Weights of a small mixture-of-experts language model, trained from scratch on English Wikipedia.
Size: 14 layers, width 128, vocabulary 4096.
Training: a variant of SOAP for the experts, 685M tokens.
Below are experts of layer 2 (counted from 0) of a mixture-of-experts language model. Rows are named router (the router's row for the expert), up (a neuron's input weights, with its number), down (a neuron's output weights, with its number) and show model dimensions 0-127. Each number is 200 + 20 x the weight over its row's rms, rounded and kept within 0 to 999.
Before each expert's rows: "comes after" lists some tokens at least twice as common just before its tokens as in all text. This comes from a sample of Wikipedia text that the model never trained on. Tokens count by the router's weight.

# expert 246
comes after: " was", " he", " were", " is", " to", " and"
router,214,227,210,193,187,225,168,208,198,215,204,164,220,253,198,179,181,233,179,176,173,166,203,230,218,201,193,191,193,199,212,209,217,199,220,214,195,217,204,183,215,232,223,189,191,210,217,242,198,207,227,184,202,195,222,209,205,174,175,168,220,216,211,190,188,189,167,174,168,225,172,206,204,188,175,135,171,205,219,214,231,189,222,216,214,207,196,220,222,191,145,217,226,181,180,245,198,208,218,177,185,191,190,200,183,192,204,204,213,192,172,217,180,195,176,206,204,205,220,204,202,193,187,220,185,194,200,222
up0,222,213,238,182,200,213,200,196,206,183,176,209,197,202,178,204,175,199,171,200,202,237,203,187,181,199,193,188,199,196,194,184,216,183,212,196,207,210,209,204,227,220,203,242,181,196,185,202,200,225,197,174,212,195,198,242,158,142,189,219,208,217,230,215,204,209,188,192,181,223,173,222,176,224,201,214,167,202,205,243,167,213,172,173,208,244,176,209,192,211,197,209,198,211,209,174,253,196,200,218,194,213,201,169,161,182,217,215,223,198,228,217,170,195,190,241,242,199,188,202,210,175,193,209,225,197,184,181
down0,225,203,178,172,244,192,174,200,228,195,193,166,221,225,241,210,196,184,207,181,186,244,182,193,199,181,232,194,223,191,183,174,191,222,232,211,198,189,169,188,227,201,202,219,200,189,198,217,162,195,205,187,194,176,212,190,211,216,171,212,243,165,180,206,228,191,202,204,217,228,209,219,204,200,201,169,246,237,215,219,179,237,183,229,224,209,214,226,196,188,198,229,202,175,208,212,223,190,218,232,213,206,185,217,238,196,193,186,194,191,195,233,201,170,196,221,213,204,209,189,197,232,222,182,199,228,196,211
up1,220,188,199,239,227,222,218,198,228,200,205,169,222,179,176,198,166,198,224,217,209,197,229,177,179,195,194,178,199,160,199,163,217,167,200,218,201,163,206,205,157,180,196,194,197,232,190,208,206,184,193,174,222,201,219,185,197,209,227,142,196,219,217,199,203,184,216,224,190,177,214,224,204,199,177,212,215,191,194,235,240,207,201,233,236,174,196,160,188,225,167,223,218,219,225,180,194,178,196,201,213,241,196,206,201,199,216,182,179,205,182,178,198,196,227,225,209,187,191,186,205,190,186,211,205,186,170,180
down1,223,231,193,199,187,229,193,230,211,225,211,159,202,215,184,190,196,210,182,175,186,186,187,207,234,216,235,190,166,216,198,163,175,228,200,239,213,212,211,193,207,214,198,186,164,242,193,218,189,194,183,180,175,200,199,191,195,166,162,168,192,192,196,197,196,196,210,153,212,235,211,199,165,190,216,185,189,238,193,212,210,196,203,195,225,189,188,207,202,233,202,213,219,192,197,189,195,221,198,152,203,194,166,239,212,193,240,199,185,196,175,189,174,233,179,210,203,193,221,183,191,220,176,194,221,171,196,179
up2,179,212,177,203,213,201,183,205,208,200,200,204,221,205,214,210,190,208,231,171,183,177,199,256,211,173,228,181,227,185,223,175,197,207,183,216,195,186,181,233,247,229,203,215,180,202,211,204,210,174,197,209,174,177,222,256,227,202,181,204,188,184,195,184,222,229,190,206,225,222,194,201,185,220,178,174,217,178,214,171,221,189,195,208,198,180,218,185,213,160,203,179,221,191,158,193,217,214,193,202,189,199,212,189,164,251,217,189,212,155,188,216,185,175,189,195,169,180,224,216,228,208,199,187,210,186,180,187
down2,220,191,208,233,194,232,166,181,180,212,217,183,184,198,260,192,191,201,197,184,194,214,223,189,171,215,201,217,191,171,231,185,208,160,213,185,183,195,193,208,192,210,185,208,226,196,201,209,168,206,215,193,201,216,207,201,187,247,205,204,184,191,198,216,210,194,194,237,186,211,219,240,207,202,224,203,250,228,218,186,223,202,176,157,198,175,182,179,162,193,199,178,208,172,191,189,230,206,214,215,174,165,140,217,202,174,190,206,219,197,231,199,231,203,179,180,200,183,205,203,199,222,229,190,211,213,191,197
up3,196,197,164,201,202,210,165,208,186,218,222,174,234,231,213,228,188,211,184,205,186,184,202,219,198,152,193,201,192,238,228,184,191,167,195,197,206,186,218,203,198,215,225,191,187,202,192,207,196,206,150,210,214,202,173,189,247,207,181,200,224,192,223,224,201,170,165,210,214,201,235,205,233,203,202,195,179,192,198,212,168,212,205,200,183,196,194,198,206,184,224,216,244,203,225,178,174,188,172,222,260,237,191,180,220,183,217,222,183,186,188,229,162,173,207,201,185,205,198,221,197,205,218,212,181,171,204,195
down3,195,214,189,198,210,210,213,227,202,216,215,202,209,204,225,187,211,202,186,197,234,189,194,203,171,209,185,186,185,230,223,239,199,233,213,193,205,207,215,197,203,216,234,215,214,201,196,216,203,196,180,198,229,190,184,214,174,164,256,188,176,191,226,177,203,192,214,179,242,199,207,173,183,206,208,223,204,181,181,199,193,199,218,167,184,196,207,208,237,208,201,197,217,181,161,199,192,187,215,184,190,240,193,212,157,205,253,242,205,166,230,199,194,199,207,197,222,250,190,230,233,183,198,213,199,245,181,204
up4,163,209,227,232,197,221,215,200,178,203,216,212,209,212,243,205,198,211,197,181,173,204,202,203,225,220,233,205,210,189,182,189,219,191,158,206,170,192,192,208,197,181,203,180,205,225,240,240,178,194,196,229,162,201,190,228,213,152,189,234,192,196,171,150,218,190,203,171,176,233,175,206,194,221,199,186,221,204,186,223,205,218,238,205,195,216,174,208,206,177,190,194,199,211,173,218,195,193,190,176,187,188,198,175,178,200,203,238,196,189,185,246,197,203,185,210,186,191,167,169,183,204,185,193,183,164,210,184
down4,189,238,195,202,180,203,172,215,192,204,196,161,189,149,211,219,158,208,178,205,190,197,209,209,200,163,242,213,186,210,189,181,212,206,204,263,210,184,214,176,177,193,187,204,156,220,157,186,180,204,223,159,176,217,211,190,215,225,212,172,219,210,207,194,184,189,202,200,169,202,194,196,209,189,187,197,222,208,189,203,197,198,200,219,205,205,214,215,217,183,187,170,211,181,214,221,179,186,187,228,202,198,165,169,198,177,155,156,194,224,182,181,215,207,206,234,197,195,207,192,209,230,230,228,204,200,199,217
up5,202,219,178,186,203,168,208,218,198,196,240,142,200,215,203,172,195,168,199,198,175,171,226,214,191,217,203,202,230,163,202,148,195,214,186,192,168,215,198,202,207,227,206,198,200,210,184,216,201,191,184,215,223,184,204,208,172,193,212,214,176,205,205,185,194,203,193,219,213,183,233,226,199,181,184,211,220,204,203,192,196,206,203,239,221,200,192,219,215,179,141,218,198,176,187,206,177,174,180,195,196,183,236,212,202,179,175,227,229,193,155,209,188,239,211,191,212,206,230,235,207,202,199,148,204,225,192,209
down5,196,222,198,217,205,220,192,213,197,223,164,217,233,157,154,214,172,240,210,230,202,219,182,196,212,176,157,181,187,204,189,185,205,200,220,186,182,201,202,218,186,190,187,206,184,207,190,216,224,180,184,223,214,220,204,222,186,211,226,206,234,186,198,210,181,206,172,175,226,171,201,181,207,224,200,202,223,164,201,191,190,193,190,157,199,232,179,195,199,225,167,213,195,214,182,188,191,238,179,205,202,188,175,169,185,246,195,168,206,220,150,184,207,167,231,225,212,195,196,198,176,199,183,209,216,211,195,215
up6,205,184,169,233,218,192,208,168,200,204,181,199,218,201,198,222,178,230,205,205,232,181,185,210,221,197,191,209,191,169,199,166,205,168,203,229,188,207,170,214,208,166,241,176,205,180,171,193,195,207,218,217,231,211,207,204,173,226,187,187,207,205,202,213,228,196,162,173,211,197,215,215,192,229,253,203,230,222,195,191,212,255,220,221,202,193,227,203,210,191,204,185,189,184,183,211,247,179,180,213,204,195,188,219,194,226,196,187,197,200,220,180,164,195,187,229,219,180,199,158,176,218,193,218,192,224,235,218
down6,181,175,193,210,182,171,194,217,160,189,188,172,214,220,177,222,205,191,209,196,177,164,222,213,207,212,203,202,200,184,219,192,228,177,220,188,199,213,190,181,174,218,184,189,256,211,150,200,224,202,221,191,208,184,198,187,191,197,206,222,217,196,194,194,188,193,185,189,175,201,210,214,218,199,163,206,163,170,202,146,226,197,187,191,207,217,191,199,202,202,197,224,191,190,221,182,202,225,239,167,225,191,195,180,185,192,197,205,223,216,207,214,199,191,254,173,223,204,170,247,184,195,163,214,202,238,171,213
up7,202,193,224,191,151,211,235,214,213,218,196,257,206,196,188,177,158,189,184,181,182,193,223,181,197,199,217,191,204,171,176,165,220,189,246,225,184,180,187,215,230,211,220,217,218,205,219,236,191,202,202,202,177,186,211,227,237,193,203,170,184,194,213,183,211,177,224,223,200,190,183,167,201,169,215,194,219,201,215,193,194,221,164,207,167,189,197,212,185,185,204,204,181,194,170,213,185,173,188,224,220,227,208,189,191,206,192,207,201,177,222,203,197,219,188,183,237,227,173,216,208,182,179,182,179,195,151,202
down7,208,245,205,205,229,223,186,203,172,168,177,218,198,208,219,181,208,183,182,200,196,182,195,202,206,233,164,192,202,201,178,201,221,221,199,198,179,221,220,213,185,214,201,196,159,201,215,216,193,189,211,187,167,187,202,160,205,224,155,218,175,254,192,211,179,167,190,222,218,188,163,203,200,196,178,212,180,217,211,205,179,196,181,180,211,226,216,207,213,161,180,194,168,158,190,209,204,226,203,204,190,192,163,165,218,200,210,205,202,206,205,199,205,185,193,171,224,208,202,190,203,187,162,187,189,160,161,237

# expert 109
comes after: " |", ":", ";", " /", "0", "O"
router,238,190,171,180,229,220,188,189,219,229,179,169,176,176,230,174,214,195,219,218,226,218,174,173,186,216,190,180,171,196,194,209,231,219,197,210,190,208,172,219,229,174,212,163,201,231,185,197,179,222,207,174,212,243,184,177,184,232,208,185,187,219,179,189,175,183,206,187,202,217,218,216,191,188,185,233,226,205,190,197,166,169,215,180,169,175,175,197,201,208,228,217,193,172,186,172,188,214,232,220,212,215,193,219,230,181,206,208,175,201,220,212,203,216,206,220,221,212,206,198,176,219,176,221,181,187,181,174
up0,194,208,243,178,195,172,231,171,210,197,199,163,170,230,233,231,184,202,193,205,182,210,208,221,230,205,208,221,181,193,226,211,212,212,195,212,232,178,206,190,173,208,208,185,224,210,212,195,207,211,206,191,208,160,198,212,232,174,174,198,198,184,247,221,188,182,201,187,236,195,189,219,195,250,202,222,235,208,201,203,189,180,201,226,182,175,197,217,205,200,207,208,188,182,223,183,208,189,181,188,185,179,199,167,202,201,182,232,218,151,190,203,188,188,183,169,216,186,207,213,242,141,199,202,225,192,200,200
down0,172,231,180,173,198,183,192,213,192,233,159,193,225,196,220,237,205,194,189,185,211,166,184,199,167,172,201,181,199,226,157,225,197,219,189,179,180,197,157,201,201,203,220,185,190,229,194,201,185,209,196,182,190,213,179,178,231,198,192,177,240,212,228,194,214,229,201,212,247,196,193,151,240,213,204,216,189,200,228,204,194,199,200,188,189,179,192,184,223,221,217,189,185,195,200,219,198,189,179,194,187,217,213,220,184,173,236,194,212,196,216,202,184,211,212,219,196,207,197,225,146,183,213,238,187,221,234,211
up1,203,230,199,200,194,165,236,216,207,205,215,232,218,241,192,177,174,175,207,197,179,189,179,198,187,215,204,218,166,227,211,204,236,197,208,207,195,200,218,240,170,181,252,225,236,190,197,192,194,173,178,190,189,162,194,177,221,188,232,202,203,193,201,202,210,208,231,220,177,206,205,204,186,224,215,210,205,167,208,169,201,173,202,202,206,200,241,203,183,217,198,181,194,216,140,239,202,170,198,187,197,184,197,189,187,223,213,211,204,240,205,175,201,160,184,192,198,199,175,205,236,192,188,190,206,184,218,212
down1,189,190,187,185,218,217,174,159,195,206,208,228,191,222,223,206,201,208,182,216,189,209,173,246,218,224,176,194,207,209,183,202,182,246,186,189,186,239,164,230,168,207,188,194,163,217,184,165,210,183,176,199,170,198,204,226,192,202,200,196,219,191,220,230,170,233,201,194,203,196,217,208,171,222,217,171,157,221,178,214,229,191,202,190,189,207,223,189,192,208,175,187,189,218,227,171,180,180,216,158,192,178,231,204,191,207,179,189,190,202,235,175,208,220,216,195,213,212,169,179,197,203,180,238,211,196,194,221
up2,172,179,240,214,199,166,214,231,199,182,201,197,201,205,186,248,191,218,207,183,198,210,198,235,221,182,164,205,207,181,167,199,222,191,190,190,155,206,241,162,195,225,200,232,199,194,204,174,176,134,200,204,187,167,227,230,194,184,236,196,205,194,171,237,225,191,201,217,207,188,193,186,201,218,206,202,206,192,194,196,200,190,204,204,226,231,227,220,227,241,210,202,200,214,203,205,212,203,196,171,192,197,181,225,169,178,196,207,229,186,213,184,236,202,189,202,205,198,197,217,203,170,212,166,212,179,201,199
down2,161,197,212,199,222,180,162,240,170,202,199,239,208,208,210,197,198,230,184,196,172,212,216,191,178,201,187,206,194,166,166,184,211,204,220,187,219,211,181,161,168,175,194,208,206,200,196,173,189,198,190,163,183,188,199,181,213,195,211,177,231,197,233,225,224,217,179,224,223,191,233,202,207,206,204,221,200,178,206,193,178,195,182,197,182,189,201,192,196,214,165,186,159,217,186,209,186,179,199,215,224,196,210,214,211,183,204,179,234,219,184,178,186,167,196,225,176,211,213,202,178,240,265,221,205,215,218,230
up3,215,173,214,217,191,200,230,235,185,183,217,194,199,190,200,201,191,197,176,187,182,167,185,174,209,195,239,194,203,206,201,221,198,186,200,208,167,198,219,184,204,193,219,183,187,199,158,203,189,196,174,192,168,169,197,196,179,184,223,190,182,196,200,250,214,171,226,213,182,179,231,220,217,206,206,216,179,178,220,176,225,223,198,232,243,212,257,218,188,186,178,179,188,186,188,200,199,219,234,188,180,172,183,200,174,226,226,184,187,236,200,192,222,222,219,188,190,218,226,207,223,175,230,168,212,175,203,186
down3,202,249,215,187,206,194,191,192,169,212,208,182,167,191,204,204,207,215,186,175,178,224,217,230,214,191,206,191,228,183,214,236,167,224,190,199,190,204,181,184,244,186,173,221,170,176,211,214,188,185,248,209,185,190,193,176,157,182,208,200,181,238,178,171,174,208,194,187,199,208,151,175,206,177,199,148,200,219,176,166,206,196,203,202,216,183,219,184,173,210,192,190,212,196,181,199,211,192,220,211,189,199,229,174,201,204,203,207,192,219,225,180,188,181,193,190,224,187,249,185,216,205,199,209,242,199,216,209
up4,202,224,210,186,176,182,184,227,212,178,206,175,209,243,180,219,217,202,174,182,238,199,250,201,207,224,203,181,214,219,199,170,198,193,211,196,217,190,247,184,173,221,220,188,225,181,197,201,208,205,212,170,196,183,245,230,211,185,192,216,206,190,221,186,195,184,210,224,190,157,167,247,195,206,203,193,206,224,208,209,202,229,218,216,232,235,171,216,177,179,217,195,205,209,189,219,235,196,178,197,174,218,219,211,169,188,194,187,209,200,239,183,203,211,218,166,184,198,207,193,198,187,208,227,240,197,177,195
down4,226,216,178,211,196,220,210,211,193,163,199,194,183,200,236,199,177,204,179,160,200,222,197,177,185,248,167,207,183,175,232,207,192,183,238,212,173,211,179,208,210,203,163,207,192,214,209,183,192,177,212,201,193,207,198,200,217,179,207,179,162,200,184,187,162,217,245,193,205,177,203,223,187,178,190,215,197,191,206,199,212,190,243,197,164,219,172,172,191,177,228,233,201,163,193,194,218,239,207,255,185,217,187,208,180,207,192,210,208,208,214,175,229,189,197,196,178,231,184,206,223,201,222,177,193,223,207,197
up5,193,186,194,209,191,211,206,188,200,192,218,230,215,212,196,236,204,193,183,209,188,218,196,222,208,222,194,214,224,206,195,173,205,185,235,203,213,194,256,225,162,219,209,188,205,199,187,196,221,160,218,202,182,165,194,229,196,143,206,237,205,194,216,225,237,189,195,183,200,212,199,206,206,201,219,177,145,209,224,190,210,188,220,182,224,237,233,196,208,206,195,218,182,242,211,225,225,198,196,211,178,203,190,185,185,225,208,176,200,201,222,163,183,181,194,198,196,222,187,194,204,186,260,206,232,218,200,185
down5,171,193,203,168,218,213,190,202,199,190,175,211,185,185,197,198,206,210,220,202,193,202,190,220,237,172,183,219,222,189,192,153,178,187,189,240,220,175,185,180,185,166,205,175,174,203,182,251,210,206,192,214,234,231,171,231,193,223,185,217,196,202,191,211,215,249,170,185,210,224,192,142,194,205,189,211,214,210,207,219,193,193,210,194,217,201,214,233,198,188,204,189,205,203,146,185,193,171,193,184,235,189,219,199,253,183,216,215,201,211,213,196,199,180,232,218,191,220,178,218,207,209,198,178,179,199,212,206
up6,160,188,199,206,194,223,211,206,179,215,182,188,234,220,178,210,216,193,210,200,190,167,230,215,160,183,226,189,233,192,204,196,200,202,175,181,221,210,198,196,176,209,189,191,202,174,218,216,244,190,195,184,177,170,200,209,166,188,234,176,176,201,216,218,245,186,187,191,216,205,196,198,212,220,171,204,223,208,190,224,186,195,211,225,202,227,197,222,189,186,167,188,234,218,234,233,187,202,213,227,171,178,230,228,179,228,219,199,226,215,214,173,205,207,229,195,166,181,183,192,218,180,227,179,208,229,167,198
down6,224,201,236,217,219,205,225,211,195,187,216,195,158,171,203,209,191,210,221,214,178,205,172,223,201,164,222,207,228,184,181,206,185,210,215,235,201,212,201,186,207,210,179,206,213,196,223,187,215,205,186,218,213,211,220,204,234,200,211,179,191,195,205,184,179,194,179,122,217,173,210,245,209,206,216,154,238,205,205,182,206,208,189,218,221,203,179,173,182,230,204,212,207,180,184,185,169,184,203,177,182,183,230,212,199,220,208,204,204,168,179,200,178,193,187,187,179,202,197,168,215,215,220,155,199,226,219,166
up7,190,209,197,191,176,188,226,204,196,172,200,191,169,197,210,226,161,155,199,230,197,175,180,211,198,194,197,222,197,190,185,199,189,206,192,155,214,190,202,200,208,190,202,201,152,189,228,203,212,167,194,192,206,221,216,213,231,211,196,210,232,189,265,211,198,210,196,213,210,181,206,215,221,176,201,187,212,186,190,240,213,236,161,229,186,193,214,180,210,196,189,208,162,231,220,163,235,177,191,202,216,186,190,163,178,208,203,191,209,202,166,181,186,205,209,200,189,188,209,218,186,190,227,188,239,215,162,228
down7,195,204,183,205,178,202,160,216,200,229,216,184,218,191,186,178,177,219,217,177,182,211,206,185,175,268,162,212,193,193,193,211,198,213,222,188,178,234,192,170,213,210,171,183,205,198,164,234,167,213,211,166,219,207,148,223,222,199,191,193,190,172,202,193,206,199,220,165,211,204,222,192,238,193,207,215,216,215,211,194,161,232,187,230,190,187,223,182,192,181,156,206,223,204,218,228,206,220,224,193,192,195,224,205,200,194,191,186,213,175,177,235,207,189,233,177,209,195,211,192,172,184,201,187,204,210,209,186

# expert 117
comes after: " of", " in", " to", " at", " for", " on"
router,198,222,212,210,169,183,210,203,174,171,230,227,211,187,192,192,217,195,209,211,199,195,200,210,202,160,226,210,210,206,172,182,210,202,220,192,193,216,199,224,144,212,177,203,232,175,211,206,196,186,219,229,190,153,208,214,192,191,209,191,184,206,216,207,239,190,183,223,218,174,210,205,177,181,186,149,197,174,194,182,199,210,208,228,195,209,215,196,185,216,159,179,221,220,172,216,244,207,204,171,202,212,182,201,208,190,174,178,240,183,196,203,226,170,168,214,199,202,172,217,229,152,219,197,204,210,197,232
up0,210,229,188,215,168,185,206,177,193,194,185,230,190,197,203,178,220,245,209,194,169,174,237,194,213,195,208,217,218,213,203,212,179,195,173,201,203,197,236,233,218,206,188,187,237,180,219,223,201,166,228,209,206,189,218,230,214,193,165,169,188,194,194,183,182,222,207,178,181,216,145,213,219,173,219,224,189,184,180,191,226,223,184,206,195,205,200,171,207,171,210,211,203,176,196,195,201,193,156,229,239,219,225,202,193,223,232,199,179,191,198,155,223,200,179,196,183,206,203,171,203,206,233,176,177,213,209,208
down0,197,197,189,218,194,192,211,192,182,168,185,208,178,194,181,209,200,192,203,206,200,191,210,196,194,181,186,204,192,196,243,211,219,200,235,220,191,189,161,198,210,145,215,165,255,151,242,222,202,204,181,172,191,215,188,204,196,189,174,216,195,153,170,196,171,171,189,235,187,198,212,188,201,227,226,205,186,184,193,191,198,187,224,205,198,171,208,193,205,208,222,172,155,196,194,233,193,208,223,179,212,208,157,209,188,211,191,223,200,194,199,178,200,193,191,202,179,164,216,237,201,221,204,201,184,210,180,243
up1,203,171,209,189,181,201,225,198,168,201,188,193,199,211,162,189,228,206,164,205,192,263,238,190,204,200,215,183,204,218,193,221,172,189,231,176,219,235,194,173,224,187,215,212,207,196,209,199,181,216,194,196,183,173,203,200,168,208,177,190,193,212,191,194,215,242,189,204,214,214,194,215,211,186,209,203,180,197,194,200,207,177,201,191,245,215,206,184,173,209,214,180,189,200,201,267,168,205,224,202,214,212,218,177,179,179,192,228,245,178,190,175,184,184,216,215,200,165,234,192,227,204,183,235,210,202,218,176
down1,215,242,185,204,233,216,184,149,218,198,215,208,193,171,213,223,195,190,209,198,221,190,171,185,180,175,200,219,227,237,200,207,235,217,201,195,193,206,199,213,186,219,194,211,210,222,181,206,207,186,213,225,216,215,176,212,195,209,199,160,209,137,168,180,188,188,195,179,220,201,247,195,172,178,218,203,243,180,211,206,178,217,193,192,175,179,190,199,220,200,212,205,188,181,181,177,204,200,182,213,217,212,166,228,219,187,197,169,188,206,213,207,229,164,159,227,206,219,178,183,201,197,219,183,186,210,190,161
up2,168,229,221,221,178,187,223,207,174,226,231,216,161,222,214,210,202,211,178,193,218,173,237,189,243,197,204,234,199,193,230,201,159,200,213,182,210,181,212,196,172,199,214,197,199,165,196,164,191,193,176,207,197,193,215,208,201,229,185,203,220,195,242,202,191,190,161,177,184,215,202,185,231,211,216,238,206,159,194,189,213,181,190,212,224,197,196,203,220,182,214,218,196,197,171,183,233,219,180,165,216,231,197,207,233,179,216,210,186,198,227,184,177,189,177,181,223,223,190,225,169,182,198,182,207,202,179,212
down2,188,205,182,226,197,193,202,194,176,220,178,177,197,165,176,174,174,208,218,231,198,196,224,175,182,192,186,179,200,228,128,209,209,207,195,200,205,194,211,151,195,214,217,180,199,196,231,188,188,201,214,210,182,189,187,204,240,205,198,176,191,177,152,205,198,206,231,195,215,179,181,219,218,187,205,241,168,188,208,182,201,195,220,225,201,180,222,232,197,207,235,178,211,217,218,178,207,194,201,186,183,189,194,226,172,216,185,186,199,199,188,221,177,158,175,152,171,197,203,206,203,191,231,201,201,212,219,176
up3,216,230,206,193,193,169,195,206,208,216,177,223,184,180,194,187,218,204,194,202,240,181,190,222,206,190,222,187,222,193,163,157,178,182,155,213,236,181,199,200,215,196,196,199,175,200,177,192,216,207,202,196,189,233,225,203,207,176,222,191,197,200,178,186,210,216,208,221,197,149,204,212,195,197,215,197,201,175,197,153,161,210,155,197,197,199,219,232,185,187,177,206,207,194,170,173,210,180,176,174,195,205,180,222,198,216,199,210,249,228,210,173,180,236,204,175,219,195,212,225,200,231,198,180,239,170,212,209
down3,190,186,209,149,213,186,204,216,231,217,199,174,195,216,213,162,197,219,179,188,178,213,174,188,194,194,217,234,184,195,185,208,214,192,187,183,224,196,225,209,195,206,162,227,219,196,212,212,218,218,223,213,188,188,158,215,201,189,194,213,196,218,193,204,162,183,218,187,207,216,174,207,221,200,191,180,218,202,186,226,171,178,231,165,190,163,210,195,241,197,189,209,187,192,243,201,172,236,199,242,190,177,228,212,205,175,219,207,218,187,229,204,197,199,223,209,163,191,205,221,169,215,179,217,163,167,173,213
up4,183,218,186,204,210,222,213,178,211,180,223,206,163,225,169,184,138,209,186,182,208,216,204,212,221,191,190,191,214,207,212,183,214,200,224,249,226,222,194,223,222,196,214,172,197,171,205,176,216,190,199,166,227,160,239,223,206,216,195,179,213,219,169,219,210,209,215,161,183,179,213,223,237,203,230,189,207,209,224,197,205,203,224,153,202,205,183,205,161,218,166,208,174,226,206,166,183,208,196,196,180,246,197,218,198,213,179,212,206,224,193,196,180,233,198,218,199,195,211,192,208,208,192,185,191,191,198,199
down4,185,248,188,230,208,175,211,181,217,211,204,145,213,204,209,216,198,219,206,211,196,202,214,225,176,178,186,210,223,212,189,184,193,171,180,204,223,170,205,148,174,165,164,186,192,216,218,202,202,241,220,211,230,230,174,206,207,227,226,214,172,195,202,187,194,174,224,184,186,181,191,201,202,179,207,182,204,181,232,206,222,188,177,183,174,220,230,224,212,230,189,230,182,200,215,162,210,190,185,190,207,167,170,205,199,196,214,229,179,207,186,192,187,225,169,225,216,192,198,177,209,213,216,193,208,203,197,166
up5,222,215,206,168,217,215,203,187,181,203,205,181,196,177,209,198,180,217,209,225,199,200,195,183,176,201,176,199,174,199,218,221,196,240,186,231,190,182,187,183,215,220,244,151,181,210,181,217,224,187,205,176,187,225,196,178,197,210,193,201,204,174,169,203,209,193,258,198,217,216,198,203,223,208,228,258,182,221,224,174,178,195,190,188,208,210,194,164,186,216,202,204,232,212,200,192,170,210,219,229,175,190,173,266,218,187,215,212,171,199,188,202,182,198,188,203,229,220,199,209,185,193,214,207,184,217,228,178
down5,182,208,207,214,194,192,190,244,197,205,219,189,214,181,209,163,235,193,197,216,208,197,189,204,186,209,240,214,196,172,183,182,213,162,225,198,189,213,202,246,170,195,189,192,219,191,201,206,160,207,214,194,209,173,216,193,210,220,205,190,173,215,229,212,215,189,161,253,228,197,216,196,204,178,178,176,209,185,160,182,191,202,217,225,201,165,185,215,191,187,186,183,140,217,193,204,224,184,222,185,208,191,177,182,159,201,181,202,218,222,227,207,198,199,193,206,159,222,189,246,191,187,192,195,178,189,210,218
up6,226,195,226,191,166,196,217,206,166,191,177,180,206,213,214,234,167,231,221,212,198,215,184,215,198,195,240,206,201,192,195,221,205,208,183,186,221,180,180,198,197,189,185,193,174,162,198,179,206,180,195,193,174,217,156,194,186,216,183,200,229,188,169,186,195,199,194,205,213,211,214,223,200,196,188,207,155,219,193,181,209,226,186,236,191,229,204,177,220,227,207,191,198,197,251,185,167,214,212,201,203,191,200,225,180,159,177,226,192,224,197,199,189,236,216,228,239,174,210,175,249,210,193,179,217,228,207,221
down6,204,205,204,221,207,184,168,180,186,220,195,201,202,214,223,193,206,207,209,195,231,194,216,190,191,188,165,210,207,201,221,173,205,219,213,195,181,208,189,205,188,187,206,182,186,227,202,210,153,183,161,171,198,196,207,199,177,201,230,243,141,227,213,173,237,211,179,195,234,203,219,174,197,207,185,215,206,229,206,186,224,215,203,178,224,216,183,206,192,206,165,227,195,232,190,220,167,194,200,176,186,223,182,221,208,180,199,195,182,201,204,212,229,176,252,195,223,216,195,247,220,172,173,211,211,177,201,234
up7,160,221,221,214,258,233,229,234,202,222,187,209,167,210,181,213,177,199,203,193,217,210,196,180,200,186,211,173,195,201,171,197,200,191,189,199,190,185,180,205,173,201,216,195,178,184,174,210,209,173,184,195,229,238,192,163,192,198,213,197,211,187,178,243,229,209,207,185,160,219,208,234,217,204,227,213,191,163,177,181,206,191,197,197,206,202,190,211,215,233,193,215,173,200,153,205,233,204,195,235,211,228,157,223,213,208,186,206,188,232,200,218,198,190,194,192,195,180,232,226,203,174,179,206,207,183,223,202
down7,243,210,181,174,217,218,198,192,209,156,202,188,211,193,218,188,237,205,216,177,178,215,190,248,220,201,206,176,207,180,230,192,225,228,217,195,205,159,246,184,185,203,202,208,221,222,184,204,162,192,221,228,227,193,207,200,191,225,185,185,196,197,197,196,199,167,161,200,228,185,211,200,192,194,198,218,223,194,224,199,202,213,207,193,229,187,210,217,184,205,237,228,175,243,183,195,243,198,233,165,157,216,219,199,178,165,202,191,193,179,209,179,202,197,216,217,209,207,214,197,213,208,210,199,171,190,220,175